Weights of a small mixture-of-experts language model, trained from scratch on English Wikipedia.
Training: 269M tokens, 8194 steps.
Below are experts of layer 9 (counted from 0) of a mixture-of-experts language model. Rows are named router (the router's row for the expert), gate (a neuron's input weights, with its number), up (a neuron's input weights, with its number), down (a neuron's output weights, with its number) and show model dimensions 0-255. Each number is 128 + 32 x the weight over its row's rms, rounded and kept within 0 to 255. Numbers have three digits each.
Before each expert's rows: a language model's description of what the expert responds to. This comes from a sample of Wikipedia text that the model never trained on.

# expert 6
It responds to: Whole numbers and number endings in tables, scores, dates and measurements, such as 26 September, 132 years, 1.4 km.
router:119128112090145158069144142084100106131129133116118088085142117144134180137175119156152113095173136176126121116142175137136093081121091139107154132115158137182004173149102117142125094105125164145126153170134132104126155101173088092157119135086101094156188112157094183112116117087130110115091161125119188122129108107089134127144123177086192078124145126186172070160152155061104124139135153167075138127146159157101068074226101162103079149097141152121156102134134109127103144083117153138125137150186076181132128133158173149102123172117142093233108065163152134096120118108136177148134143140151129090176151113119090118129141088126111081143157160103078187171141130161154094165119136097118085172089091179102117137155041117106148105139183145122111122071147136158101146108138056
gate6:148198117112122146106136130091117076147130144098130100058184157154167132100077114195143133205100147160104167069128136146135084149069192095129108140130111126113118190084156146094123106068121119130164131126118191166120107106151119185120101096106112131118153143138054098007097096076129104197140122117137137083114134106166148189126055123143103110062107173085120139174117143138045146101181132138141068171065113123117111133150137107143106111093138143147133151129103122103057095114153085142170126080172126114082101093077139120119137154142097161218115122107218125097145152140147144117150128142159134103129140102106125101130104114149076063098108080112071148143106211145130121183127107140121084144164130105157142111118095120139130167109127143122120161145187147143147123122124118
up6:083131096150063146048117201135169162118124153169100101123154119141133075102135151150166157121169082132110218086143101176127067152149103172167116174136147123144098113096091084128106080080122153110182103119106144137129157120162183109191168091118121102122146187156138104085126081080138089117137097184095130141149132187128150161116097107124121092136193104111115140152162116159116118168144133137084114082085133118137181141101154110179138169121144147114142196133097080131139150137132080205108160114181126168081176099096193127170101168161095123160129131169154075149105123146128156074130164179180080122152114112099161181117126079152106158099177137079118131097100096124101115096123173141167148141153112140061080148098145097104124123068119056115128081092093131132137118088106078
down6:104151176129139117159144133153180116119137093165093126173102112124114111040093090083094170121099153142168133094113075093141126105090116144139139135116086188124131166124109134170173138135189126071136127116136072128105142099112137106105109069100141171097181182102127042124103122183127198134178123117150094145089119134110162119129157131159131147082157112127154140149122124129139073152146148136169186161073105100135122132118158096154130155115109147102108118176133067155106093086143134185154113110063158080146106219120115106128143043103168174115140130115133132170129145181124118149135147133108121137175146074164067083153136112105106172096173125176096125135164058128109064101107127113079185116108114153092139164097189154107107063106173137086159070094127130112114086084118226
gate7:160057092073137094130146104118130109143141120140118115155140117160121147077108146116159120135069110174166105067119160119150071120158167100155149148123191060133130093175094111115142127164144168149146068114113103160164098106127134127147117158148102161078069161142137156086131113103139106117148134127133139116150146171148173083162130181152083093195063135138145152088079136118165143167117108111168073150144155051135140181154133160099160080119152125164126178199136139138153079107153163108112125129154186154132137141091151151148119138113143163108164122114062115083105074188139140114121124095185145177163110115073105063150085105145129136117142224188125086181130119125132200136122109125124141112147123110180137083171054107101179105169119141127139163185078117164156171212141083
up7:158139140127170146110185064112184091150096118123143105080079156127168176060076144096139130133152125170097113123146156094138050076137110107134176091100102108108133140166125149146097173128118121155034097137151127088097134146183159112146151148120129180136156068112110118121135168054107137156120115132089139105118143128053131114147146156068148152147144133102081184097081107124158157139113124126100127176164129121116109176141098116104079145131120150134128187168080141155139129119132156124062119117144100135134151074102168144133129211156145123160122102179155124080084067161117157061145114109155192145146096092126102064151085111134101181130121147230115128142151108132120157170181099132140117136147150135127092138160029144131146125125085092179167090152056132119209120118095136
down7:157116140129095108056099128140141107126140155136068112201121122128075122067147094115061179155153094107099126141099131161147086161146109167140146160145207162123145109110090162092147163144138101140134044116112162080134107143185094133132146179164129150092149164093078141148166139103115159095157148151134085090089168118091172157096210086124071071192181135136184130124125142138198084125110134173117153127140095097124119163087154115105151133140172121106097140177147087120122104162173151142102118172117166119110172180072118097087105167131143154112091150110106104132106088207102160039086107097107172131154150093138091089110213147125134178133131131137103119121139095158088180128199124117140145126174159089136089107131133108140134142114109150056181150137095081124133161085150131
gate8:135090091095105128111168161147104151085098103115121097064087145152134143129133065151111102137132217095130103102164106096162102093091114159032127139162147088145070125157121170143122120117157163165133144178100102186113157128115129130153114140186126091111172143146126105130151111134113128102107078108086183140095122203153159164126108125100116126152128127165130159203130165098129073115124166178091043140155116089126148104108125144172125092104073160128160110137124176126099145149150119164144204101123107135169153130098154181117099113109094105207066171134095145146128086123117131089130075196179126085139134143170152112093115117180116095146120125133109160127061103162147149107107144166150128171063100136170102099148135135174131123097115026165126134129087200091183070088102162
up8:123116175086147171088135127120146100144133146144069107047097095140121094174147154184101115088105143174113128135172128183178128091108088117095182155083153080109116108122153128142146150157143148148109135069110153165116141097134117131115151079129098077119158127142087137060127145082156066144083070143142179137160084152131135109141182150056141068090152121151130169214141158118138130173098167205135132079132132136117065210148098097150087142110112111166120151133060126122111150108124128106105118128129109146168129053120182139106162172135148139118112100167111139132190098155160178153133104180113149120164090094199110106112079109128100162120123092112098165052090139190167111134104075120135094102097145187175171121085164089128155128126178069130123101104151141116094164120124078
down8:118110096151109125111119158082142132186116118100136102115111118119110092117106120140134206135117162087110087155118135167114143098134211121062105129138123162151241200128137139105160144148152132133152180122151128114151140134128118153137172169140113143148170105089132152082133147165120206141078174132154126080109108082146183136169125104184138169129123116132082177123099152140164172190087128110157122139136102120104129182172130076130166212124113163162082164095121068120109135106147161130163150156173023159170136059119085119080077090159143100116179092123114165135102141148182133170150109100179154140153142092147096092148062160118121120158126078111135108118086118078139111098127118228131099096085146175136102142114137134144096149084169150099124122161141166130064145162133177
gate9:088154093071126143064085150201107102152118168144110096145135120184156149136174115137145056150041129238152172152174101133101134126085106167172061180130144125104002166084132107104167096108171149109138149141108175115128086129068147218114121100130108138146114120127140113125183055115089141115150076163105144146156211147130142121160096144135107080092086153114112136157165120094105110102129165086136114112130153132111098100124109100138099138116146139117147113107124109103104136172131081107109088084118151121139123083088144126098156129145124119135136158149141087110163089129124128163096150142111179082146135115093137174113100090181081135086141144094121160070176128125098113145140137129077180167151077167202132103143144098128113138163155176111139123161096096082142152182136070
up9:177119130127158120100089110083100166108145075141144144122108122158121104123070095186112153129150151052162123055140173122148114134084153104047103054118166134140092128074155160122138151157101125076144147184140133100210134122163128121101116153109167129131133142128123108103083076111106107187148169102137147124075132116124152158095137090136120205192115106173157124106149138158122138174109146128192134143130136138232147104146139191117164093109124132132139139161132129111110123131091168082184127092089113087117163106125112126203157130094066110139109139112080135123110126119149116085208128181205103137112118140130155060117141080107177111132155121147126132189079144123174105137109171150200114112112124084109072067133116171104180146097105168127131142075189172131136190099132142
down9:213159105106146128147185134145136120086123131134150110125143186147205101125103104128144169124074140132131058112131167160070124107156114152147151143131095105099120120096138133131123132152127226125126136186130143148141076142102162082089077182082139090141080133161105163107138126097140112162105191112111118079099115139175163097093107119107113124136146093124134122160061146186152063169144118102149077103175215198139121128124079105072113139180148087135158115143066085111140091101132118133147147132142137103131128136162067110138135113154104123088083140171125139156126111091183125145113132133136105105042133145140145150128007129174114056138143120131146132180156118143118111118112130200110138140180069087183115102196136155171124126145053086169137149136095167126092149134103144
gate10:153129126070117164150148131121083188161128167111102098095144108170167098153195116183129101129100146113157122137147132132116140111135132138135151170140177128176079161128143053118155156187126157163069130157151121080113127119140136089156124135170122178166060118102168172137158088079080170137078139093145107105147119135117153134169153087099138126103099149163096179075140116156131080085109137095143215122151165198096143084134101134083128143131091172164183070122091141158132159183102118185161189121157129126186139124143053115143154141173150131161131121127129138065099146114184155088114109114123146068171151130187148158134079138123126142148112112163091198155138098097117111146126088139168108130091154129116104050148063074142128135158130111034145129113156072076125153167102084
up10:187154120093163160149096179202132129137178169094112047105070113153168094142045105142154146162151158097116114097154102085142087123094112127100094171149079109142109108121175135120041169057105119146099121174116099127104120160086144129142176111179115096066127054115136128094161076062131110131122189177143097085149144135156088130146101135134091092105174123140128152181121153087090118110108107132140065176138169150182072094163131132138106176183122165141143127117116110157103116124151140129086159092134115115164173147110191124189146199074154131176132160162141081099160127150168102150177104115113084128126176164147154134131119131142120148140146136148113167100111143125092129129107141144098144150142082168064090151149113085077101121097129084105089040170123111114086108137092107
down10:059141127139130101153131118093084198147154151069113148120106091158161137124174103134132236147143129129165141144127092144108082142147131145124120128122124106184143126201097072152159122111086128143153130119122123121168138173102060124078130176118141130115114113166112156124115148128109162143173144136142176133157087115159133141151086158101091151155129136131112135129154133101130106097110115141116107131104114099138113106067148165121161150152145162223118078055167136104102146135105117115104141131138020161119113130059125126139178111073082136164082137125115118094145138075179103117128161100133124163087162176129103181159243172141137091118143156158144153178072168127134169105102014156104162121139109159149132137080075093163107154072070117077122136166102096161120128093078080
gate11:136135131130112107121129132115113088115149179106110180107122087128139135066136149137128131123155076128162170216107178155152102147171111138119110148120191087117138156097128116163166087122146197131105096099167128175064148144128122142114146163159147194165132120153112096126062121077156108125129181162138170135133115124148212151103064135134174121100145103214164162126133167099173121104075109170152083148132055144153088110107082101161114156146131085156073132136165158176126177111146085161135114153115108108128183109107088082141113142144188133151162078133110150143115124160137171106157107045162133186157130094138147131149114122155136070035124109138145144176180138117188150216165151079121074169149106138150107135157105080087132099153164099145104142131080090144108080076108131
up11:122137089205125152163173160137202104082089209152135114110153182138200103071135128142116151153177157118147137160176152161170120088110096137132138103094156107140160165097111143147161051084117154156196094109094123107105148140138131132136106095150060121131149131133125155189151136123095105145135174104073133172045091114104211163133141176177158118099129126140132134090160116135115203119129152162097067151165138128067078072108137086135096151104135113146108150169109099156129152089125169151151149150148069142164197129128094170138110115137146161180111095131142156142126127174138122122108153126159096134190160092130120102190112099136146103142080121149161100143125091097118127193142124134090094191155083151112108122146160053106143116117181114161133024145122101072161156123137139
down11:145108141094118142098118045148079108106172139095087122038087115076176144120119165186126240101022098103149062096179155101129106132119115133121128089132162099151082129128169181164109131143111141160138133105110172081103149105120038143081133151142136118126118106128097144145106134166129211094098149149130179107128100131176139140074108118124145136127110145160143109142135146110151059102098163104099061136130107152085107185135142162129088125086106158066119135143150107077136128104150110091120094134116106157109176142121109146128178159142111122194106101147104211092129149129095217141104142164149142094131125076130077164118179112172074115097129138090109128142147126160104171106111125111177146102110093101134054083138148155123159079187140135141121155105091149161121176139143102
gate12:141097097114196151103166181126090153157174069127136105113142118150126176134158135155054073135181111143098139110193143089113139085153130094120065184155112077115042170105158100121092077152151182114102098145072187089055141152140133113133135131163136144133154114138131120126127135112103171144114144199107196130116197165150104175093100129152131134119045086155084120188154136087139122130141118085145125140088181182100148135115158166110107157130165164093151113051107129111161193158163149150109131191152156127133176093108140122143093134087157155105035131115127104105143156123148102086152182173172156097098128129167172114109083109082168109102118131158109127138093130124078148114106131133118126135183138116156111144138083149121149111145124107217149091113136130160142163073109069
up12:097115139107188149118136152145099122191168085126139098082128155181105149184160134167078120078134112117113118089226152136131136076140105116117117138086150134146060144148094157101135043141131154119117107151197131072095160138107102136131106155146108143092172092129144107167144167106112155126066128141135144139083126161151126183171134127088177093110060088166097158085101162078131144116165074114084105096135132209080095078161128166094114134168138161144157149113085138122158172169152108145158135146155126152142189067140092132096097146074152113108100124166115119117102184129131127097130098117184137114143110059161080096110136128104176090158151112177096113160116157170114144144137130095118105110135145124138139078181045106112174064108203082147145099103157173089120169079120077
down12:076087122122154118106114168145110097151146103129097149112143106145163095116189165092153195143136150185143131155091127094124152177094101182100085090199113113165085141129095152147104146137106155103117137140174161110137140093049077083125119106152159117109148127119157115139103164121103119129114156174165175149141136159134124106143140082146183154112101154128148131137085098103108137153152162068111130120099152135124100146145163154160148204153052093147140145101092142126202162142133135123150187110114192139104135117108196076100158124174185111124109079143090131089114166167101163174070089106132145021113091101113158132167177111077121138148140197175103096138093156116071120133128120098129122187130096058150159122173161065108115091072076092125177087167120080171146115136146180
gate13:127148095102112167121096188132091115164212086176162124063094114242137101081109137162128135163156134090080105079111152149095147138106142145122135109134138113176080144095125120095099168085084135099099162124072085134122082125162139149097097089174137125118113155122130203106164103093161113122139144091088185053094126091158113176103108127153137107102104126136148127146070079108133116143146102157192088186120114130134151137149089149145129079102136123135102106141159128123179140092152149179151164170140142121083150125127113127165144134167151084146129156159109151144086221136205143081175075113147147059096110166110140080145141075160116098142175151133128186140163110119106134148087143174096071077148092165098140098140092145132135119068192131122116159073087085110079147139118096
up13:116132155162135127133135090149142141120073156075078103177165178120125092187123113113156106128114125129120124074103130110137157107169125054153111156126136129132157066174109109149129105143120148111182080177165163130174121117054154151120112156063071128133149147096151070042107171160138113177130060161092100135185155140148140110128130134133123120120117163087113127143192198139132103142125085115089072174147127121165084090125143109134066178147128153129135139107129153133136103148106157130131123073036144140177112128120109176119120110074117168140091130099193123137166096109091138166089163114102210156105079100108049121103097166124109143122149122050046030109090183122145168110102145165116190145114135113184143124129135149131144111154140160081190132123125126091101123116105133
down13:142179142131124110094132150105141109138150064144102171122113128169085189144068139114142079141157157139135131135125151099193167143122082060151056143120131134182154142141128144152147134136179181107078127140172190120148136185089058118160149114123130117113086100120173119136141109093099112155086128139137100150129098104121181026143170017160178097172123093086141089137111129090125134087119129114144136134173118120155132170150109157174166155085134143152152102101113157087064145152078100082073120127184085145139108156128143115096086099114106189100151116109160138091118032154157171122197150103125159099131117147151157112092113131126169119135125147149076097222141129160110083180075150174079170124120114171117098109141110146139127070163139101098135143164076138171115093135130137
gate14:116160134119118133125187202133137133103123110162109089142119117133132118132128105122109139053130121140087131130148138139125107094076157124153119157101089196136137149155043120142108078104160189106091086139121092147141151115127156103173097125089127119102135086110074088128116124116142141098107133087130136188037094148139203170184146154113104073126111146158120138139116065098146146180121154162093122128124132116084138082164039028157158097174177091140134088133126183077173156192109140145133176093128098139093126076138109177048140163121136096103082097159071132092098174071156163055117115110143160099147129124128110089115127139112163132135134108161141076112188157142144128138141096148114123122128121197220123140186094134153131150125148130167143138105084143070136175095127086
up14:147135107141126119142119089142155101161116119096156066074168142141184142141126115149118153148107161036172101131205157076106117130126126109099095154131125133129083146093113131134106129085117177092146132171052106122103138176185118147125099086138126101168127101121105170164146155100076121081084151115078134107111121076087115158107114164120076118161106156191106149125124097089190118083092173128149081144143119077094149096137054126135114123127118142077118089124156141087131142158096102126135170163185120145139191143135123196127156145136106134112045064126084074098113123127161124146078122124164174110169139127141151087157120133129198128126034115162098171148150211161158134172165154141109149169139102138121132123157076141111205162172158110136139115129091158190112161162068196
down14:134176105064171136138094120095129125197143143100134086157124119132126146161178124178104207153101119130131121076143121169143088120140122144072201097109142139092087154167150175164127116093132154103154181178097102058144200086124136063133165118145074088156150133131104138084100106128157206117115134125192118145130158112131152140206080122134167126124130129113105179102107101145136106172088134109076111104121154144113130067176152142124093116142120162115091108071154097146147188119101155176095135139114000102157103119136090134084096080177181111112109136133107123158109181118148136099137162122143108129108125157133094097097141126103140092080121076117113144192124120141069098111139087100140099146073152135139056110140147110082112134072130094088126134143167187092132171131138172
gate15:063106068193156151118185144130162108145117075111101114187109089128177119119083161149118145193138123106166135124121163108054105114124079136187025137149170122137120104116064101088157111086136208154145140085088109140184128129098114145152072135163130117127133118124143126109118145058109082122127102135132157109121124143124195149130086173098163112197130144137115123118153048106098188131121133169131124101186194091098133115100130083103150143117099085094125087067148153081154096150124147081172176171117127160152129150142086125121103089132101169116130133099102047113104110121167038113152178125149197115108153106145160110112094173102137100085141121173088123092127175128131147054097090118157141168159117139147144168106151137160137130164072112134069146100110131126148091145098143
up15:166125238155121120207137058091122091138108153124126121108082167110148095128152138087166120119159065138090150158101099129165144144173104143102170185120085101091176165170146152117178113144145105152077122161147148123078143100089103062103166155116120092089118095058093125152176117118068151161153117171148158151106114166145126180137135072136175132046154102175099099097088165108132065150180097120121167171100158139109150147149165121154135150086163224147154159122135129176140109128137091111111098188154105114133132123178175137175168155076112131126088153161141100110134090152060112107094145057134124174121086083172099130123148091182129113161129087108127108137103140127113114142155125143125137136086165094098109123118146095071055082108163078111158118164116138170104128141112124
down15:097165119158111160198167116098148114148147140170116118074108171131082121093149093114138064138092086104111139142127086197118087084118102117118136148105079131166145144173113136150114094170096076146103117139144114121138148131123130113136090150073132122106143079138068149071119107074165129056125049120124137151086179099079140123087057153118114161111145120126116159175081149116206136121100117100151143201157089143142082112104131164161130116124106192080120113148161115126146140153133183140103134163140153127098069129215125122116115158120105156108110089164077099103105205088097125116154170128069123189080104168147162154101054072097132147159077143120139151089135124163146098074146116132075151190123151121136091042132141130051117068114150110138173129136131125152108167151155091
gate16:128153131107149086133142168090197135110113160165133139144129092132125118122110104120117124073141105118142099062098157136145154103112115107135116094120160142151164125149127079103148095070075108126143077150093171169122118161170099079131128199133137173132148067129109121031142128117120144152154154085101177106011171174134135165121102208125207160103114067105146142184105163127109133157129110158119120117145104175162133141099157127118056121126119097164107157166093140211164136087087122091069034110090115105147157129080143098136108150123120138194116107195125131090114090131182132103171105133122114119139103141124141076124119125083162129136119146091171144127118110109143147161082107139151111186150129176121111132156071148062185078174150199155120077146158117157157122155146087
up16:118159120168129185162118129163128148141162105147168137064114156199135167140110130099045145090129128137138108225165164115082090103128117042091133117183140180104152126125138174143145100117087148112136128107131137113146126102120092062082110157127090096133119103127122141157104172135128124125120116138149154125115162132127153105144107108112145133150104192115133109121150103125071180074121158173174141117212148134136102109150095066168109148122133139152162087056139150117153130126120207137150156136149119134121190137145133175113204083164147093149101140098153122107102123152164077123158171130126172180140135106102080179103161191160113144098090080139105077124094170101139067104144127114112153178142125168129093172177165118197162189091128080140116166068036115110051110111122122
down16:134102132113088144164102117145120142167109147126112167133151158139157135142127143165121051184149226137176139114125162105131147093121155058119114154138113131110190125121126201120126106143122177160113114124111137164170195113082111155109121065130083124134161112099124111152145176116131114095110100183140192102105145140137120050106070120166139170102082103148146131158151125126061130101114137150200139139166115147117028143177135026118174180156136152127160138106130137160117131121134147176151149124174024105173078181101137138138156131125143151131113144114159127083068104141175149137144132110062127171091082121083088155104045096088148148125131145132176115120156159123139126128165171212124117118165125188102093100123177128153117107127089099125130152162161098156132168167151171
gate17:093132078118156064140134133115143156190105120122168141136125147143134174164166127200105065179082129121118072127088093119076182117100102084172121134174182076133148127127117148124145124165172118093060094149120152154091109164196163137157097128145141175143122127082121101154134134087159090138127128121154145089115101163137111107088163139108093106124097102153124106111063113110173112194159121089159124129064169133104137147118092139149124180134109108134130120121109117139116096096156116107144093064138159065143067145081085128112093117107123149128143161185159117075077166123179101075132147068152160145154145166113167124115084095104156092095126138199170108146159087151163116164143166121137056141182128116153047092202052138037121129111113119143132117209086165126132126105140098
up17:074159046103142112137120136073141165159092146118173139145125095129130085097138160102088119170145143131129147116098111190142173106140109132142157082139160146149126128141158083120087137177168175173123086142170094145098175101159114120122116070107099180168127143141090140108139160139169101140099140120121066119145067151114125106092173125100145089080155088137125111106114214107093100223124075088102120201103129124144082174145148128148075156156117151159089178175114103202131101135097149157051111156150104132133117171097105120108134128125154097105168135130118100116144087109141108136185104095110108180177123145089124137153114061097173082121092179168157147156141147189172174156111129065098090116122113135063149077139059145084159121167151160088107167140083147159170186166137105
down17:156152126115177177106102082173130135103086137112111088197133166148160144129137162136089197170147110113096112164116161158148144038114108162093198108148099175090200084141166132105134137151127104162087115123103122108138174121112207090111094104139091145174153097110090140155120127102132166165117195084086139139146076156142149127118161128185180087119154193126155209129105088088172093135105108110109167081117163160111158186066136126097191175141072083097118102164108125138103151150142119095114129161109130157127127111093115167103142113115133109112128141188072145115140112139141163147109128209139076102109120107167141133177097151110171115173165094125143159060083094169096110089123102108168177155068103090119171144152105087081117166090095101092118107104139095174127120137085152
gate18:069130037090188174126156117171115114116109164125112195100105130150086115092196093140124124162126133055097148108085131102116129099053044124091125145074097097171107162115106137119091192141148187128141120109113124138113144140111135118139151169161126112120200123152083126104189084137187144118079035105123118080146082157172119172146122119110147145144065118165124161124132123085162156107118124126094059110120132110143103081115111099055098117095169146088158155172112141118146082056112132169150152092112127139163112104114126145152119117112155096128130128209111120139118124080143080123116085106143080098160150057129100121098134068101094063141088166162181135131098120141117095153111145122125114193165095177121092129130145117118145065111159072148072095119162148123125165126126077
up18:116093092138114165123091122160147144179129111112119105142099135141111182167081103135097136146077168132111111168079118177103087170169107172105119096123153098131167117115071122134101109196126131134147094088207117145094136088113118121146167078112062093179120119124123118050131115086117136086151102089123123117184155133140075085134102082164123130173112145137154135103152149035086109108111074081110124171164082107173110103152147108104115149097129115104092134174104162132146122215124125166203152129068130128115173138058057144116112127142147114156144085119147086115081131104084102147092161157137144117040154195176170202104108081114080100122147067089087105142149116156131137089105098092115122073120128152131102098171098135148147116168131177150127098094118143146161065100085094
down18:086148171167178095084140113181178158104118178156111163156096139122121140129101113106137112155131087160165106168118139158099124182074158115120087142138135186116104170125146130108119118137113121113112178142173163111119090183116198148124122135193172118071133060174107123074113108123125143129173074081112115112083152123111174089180132194154066192139105161141095151152142128163112124146143127114093108077022129080132165155181147158141135156124098174162078181208148110113116122139201135062158097157092140113134092158205119146104145084123141114108151106153122138168138156134131149114121169130143149178151102170114116115118075145167089150101158106073182111073133174119102140082130137150145118137131112191101136087111118142103093144167129155144125129135154144103070207173187164
gate19:085138151140158134156134140112159120088158110132130137090159145099125132134117117144131103104132132150166091143092070071063072097158151087143090107103140153164000161127109108064120154145096137103119107150117119113122137127163192120133100147101148091143170094061129150174146140129181160147107092148131155104105128160153119088123108128078148108089104051102131060161136093088152167156148163123167105155151145187143133098156071169060070128162117224130120096102137099133165144125158134158106130118087148060145113110133166128126154178109159112176106151136098084104063153154086145129122203085149152051093102130144090137132129108168098094091127134092095170112104152100137135133193158156095168113127144164105141124091055103177135136099168127121132152127111150151103184176128088
up19:137123097177180101171095110110165095093150145107140123096141148111122131148158085104129116100100093117125110101088124098104086129126156087127112078138148080094067170151103142087075150102079137109150144143152105122099133145074163113133097138085152118144152121085131128109182177164179123130078155131147158122158149151141147124083143132129150151123087123152113099116173113120197107123164140143188062152123137122125108069162090167080101093154144152153176089094164185166165110142164101156168137117060134091167141142091157159171114168115127103199121134101115098176024098172093147120082058072146138100079135131139120107074127111204171098106104160097130104187159132129095166198134128177129170141133093134136149078186128189117126059111169127086155196182077143150119136139158086
down19:175149121121124119096104166108138111175120211172066085134109119138099104177144144089104178130157128121159214181090163132151132096159148166090103105069125162115114093079179086183113187124130116119160178109171148112081143071146157188096117108127103043135092098066094124103113153195133114098120098163192084085136121137136128114162081102157122184141122119088127150134166112129165129157152108125134145099080104169108165130107155137138091119123179121144101143132112119140111142101066117156144126157158009131121088064168135125141149125130140176093130153164118137102128146095184134144168093160106142134137085184147112114057136106145162125158186122082128146120051060157128092117115127150110181132156111137135090127124105131116143125119148135114107151109180067135131135153165227
gate20:130089147152092156107137137079163131128159072137156101081154112161105143129151147108119132131186160142173104179082147117138136088149088062092082148082118127150115117085176116078073079174099171149128092142147150101139154200147144150112116171187143047125138139097150128120087119168145152127094128171061124152151149144149158149072106146128103129133069104139111127164182108205124105210135112147130070142150139129171122194125060094109105092116110123097103122120081172105073160102156161197110170115156106141168214152099141100106129094095092096143147156134126122101146114100214137086130160136172136108130119111143135126110133126096188070122129157159158130154133114118143148115140199143149048132089162131122147118198064123131129125112145133207131186082132151188123131146099161
up20:155144120174174146081097050116178090136098175096154134124090132133138193128151081109166099111166122149157100118117143074155128121084088137095147150115112105100081212153183166134132110200162129100160130134115200117126173154166123146193178151151136095139119109100167134100080080111090139072080150151162131139144161206113131119138128121083114157112138128102121097106228085133186117159175169180138084148087156120132185147100137163161116155137112082096135096123079114125161126023116098116158148138152100138155137105116169167166147132119104121128048064122163158097169152135163149169134144151139135121131184128084171112113128110138100083149064199124145154118099163111089146129137075176138095124103161147105133180154130153132095129078142121149107157094126127105171125103155074
down20:135093083168128116088108120118119099089110081132123175216108168072037149106121094116148119206075145157132126176092148072135129167154128143059091141108136142128068106137137151190126178156101109153172189153151090094145128058150093142070136108167111143174139129169094132127154177155136125178118131147166146187191112126104114170092116155129126133151121139175155087149140109106164123159116148070125129127131102122167140100094087112162102181022102075158139112134142104094133097088139130128194088137111105087147156106127110107090125180117118104114104132145160140082136156105136147183188084127137097098135163167085169173155113186133094163114134126103194147096119139149098111066166157082150093095174140170104139135107166125122159161085118143129066101087090144144156074105106124
gate21:114155110177098128138111133121069103165097119151121068104157098149142090108086088175146116105127128146131157150131106158113177124123089171133159132092208077104104094103111137093232140109152149079155100094080125130152120124113200137141100039084114178148130166145090147133142178120111129139168127184100162136129070079086178102090069142121144076165115119141129166150099100124145159174144097114131166109117133145071117108145119097101150078165198114102145095077069122091170157163152134209178112157094144150098125111163109114143148117163128122175093131121129144112124147116202180163114092081130202087118186117106111105147109107121124143068147147102074101184158112142136132102121191137151067131114123134202093132112142126087124158101105191158131090110113142126165120172064127
up21:180139095070140088161121135140153168148125065103130103119092150171155106154160075090117116105119180083154155110136120162099137104115126140098068167117106127134106126127087149143089108156075123102147100146138172122180147163112152140074058093149172119153127102150067159069061167150159160136150090129128163139160042149184175130148169129145126126089121103138117119135115090147112124166112089162113020203138144101184138118106112146088075093127187155075135108113154151124171111096180130142118081144104107110105138190080120135151072105098134149140104194149048127201095087115138089145132096122168103206149116067116115119123118167074149104098116115111149141125118103146142125116124158108103149140132153117124137105139113186094143173066109123173128158132127183165110170142101218
down21:098167137131121111144141112191119197062164109190116092104157146118075098095142086141098162089134123152160114078106124134088099094132124085144117128190150156120154178139095121161068170102179127091097152126099141132189144107125140051129055154175162159077090139128113128129097158153128154173169122143150151084112139132103110112150135162155146100161123093129111062085106134151098118155106161160142092144118102130079082134161173195107117146172210118139110167162088125119157097138154183129069110117170069176076140095122153147132103164090106139151145143146087081128105200075156150065133144112150131102147132083094080151083137106126107079068174133154190085100172093115180173128142113146145150156156081117144147149160100150146133184186127139181151132122136196104108165172147116
gate22:144147159115137092137138186092110215112179110146110161141150147150123093106145144184182083163147149173195157093171091145085128098106170131104091157044130082204088145128152150111124148171146121161149125145126122065112144083135108128140162078136132087185125160118110133119200139095144131095149101107166082105152150147141128131153036137117148146144097133138110137134108105126167091207154150159109084069146065178105165137128160122131145101122161147107114113143133078070159106108130114146109136166188138146110110137090160143130126144136134137181079133135134115170087144158127126093115092170204133050142221100122121079159094054114097135091143137102112126128081135171127147107158104152075101115109166114166116113076116167136064129120149092141123110136188129105153169084085056
up22:172069097056145139123116048193076125110147131124164200142115124147090143137083154113164122172112141095174151141111180131120114150170131141153131162164125169120132147097174055144112151172088109075163118142124208110148129184096114121102129177112184168151142088143096125116128138151058108132141153142145146146137148107156106176086158122096134193122159074108121083131107072138111123065180184089147139132107160067164127166120182152129153177122117120132112161100146103143116114134141136103146111080131147069165119161119074124151135140148128146112142096132117105122147083141164070146161123105078155162118161174187178202097147123113151052139040092152170174118131103119097109103088131123166163143218062112113124126160133119081160124130113162090150095181127100093138131154166099
down22:110142201162136092190129125125103154126225104102103168151099143131118140111095093104177122124146088199091093149154183144098098173120138125167181082132129155156125094141136162167128126118091134084085108114120111169129118154207092103118130113131179141130162151128120119152117062109133138141143112082066120158114119092151201160078111147092144086097129127096099100136114082148139069175155178185171156184103125130113108163159078091132107147080209166102139133105086145129178127071130116175019159153122166128075118091186097114119103138132126137160143125105173137114164128080098193076154177092211147087120135152131131166072122123115120121115136122190176146164136146142126123179133166117121145143162173152107102081147079138119145160158158104168125150116080146132118101154144087
gate23:137133116098131141116118122119120167101152119171144120119145094167135124108148128134124122100144103090159092153127137119109151127068097042148080132103138123173080115026129075105108087149123190127152135100121168083160175176125121072147141190149135157129184093125185113133075098150148179173105114199112140131140139167198116127074132169097188119152101127148076136139154175176138143142064138130117163085144119189153151151152143124074085111150128148134135158111100134162125175120121171138091152088169117137124146120147145113110113108106102108187144120144066151144113052095168142070177100142082078115134060108144147121156125101093161157060153175174158161135129146107112141144108175101152119152124125160112064139156074184144175068059113152123136153096043196123143095164101128
up23:175113138116133152090166155164134073145125114154081146112075106135095147161164094117160120143162106091122133155134189089125204174082115153102140153112138185150076140070099134132142132175169144128102110070137107121091119145113130092151116157199203153105146131131127141142102095074118166190164093146102166121140159148158148122144156149094230127159138062130089126072094125133141154101088177092117154138208118050176175102111071149118127163146173083150072112118190134104082167149085098093153122125085130118117153154056151137121122174083135087153158132157100159098117073114103092130170161104147112152123166125163141143125105116175125172133172156161125156126163149165162130154086116144102131150119124150129096121160064160184142118054113138194144180060102122091090113138130135
down23:092094093137116117106155129161071055163067138078095128130124159092156110081140114113078118117097175084158075173141110087132147108173155060081146124100080206117157165178128119169140077111101075154074092116060126145132126110142125106156134106169127193080154105158146151127116121159112136129116161136146140151126124144110089132072135128132031101132144127089159131115149142122138151180131088129138140143145135116146110116134174125074174140092152184110161099181152150096175153127113161100128121132106049206153187121106126110109131135137145124127112101142179165079145176104128138076144144171079118146067056182111129132114046173139126159124136104126183052084150120136106127099077143187130099168160153144105094142090118170097094103179133144131088181088137101117125088185143120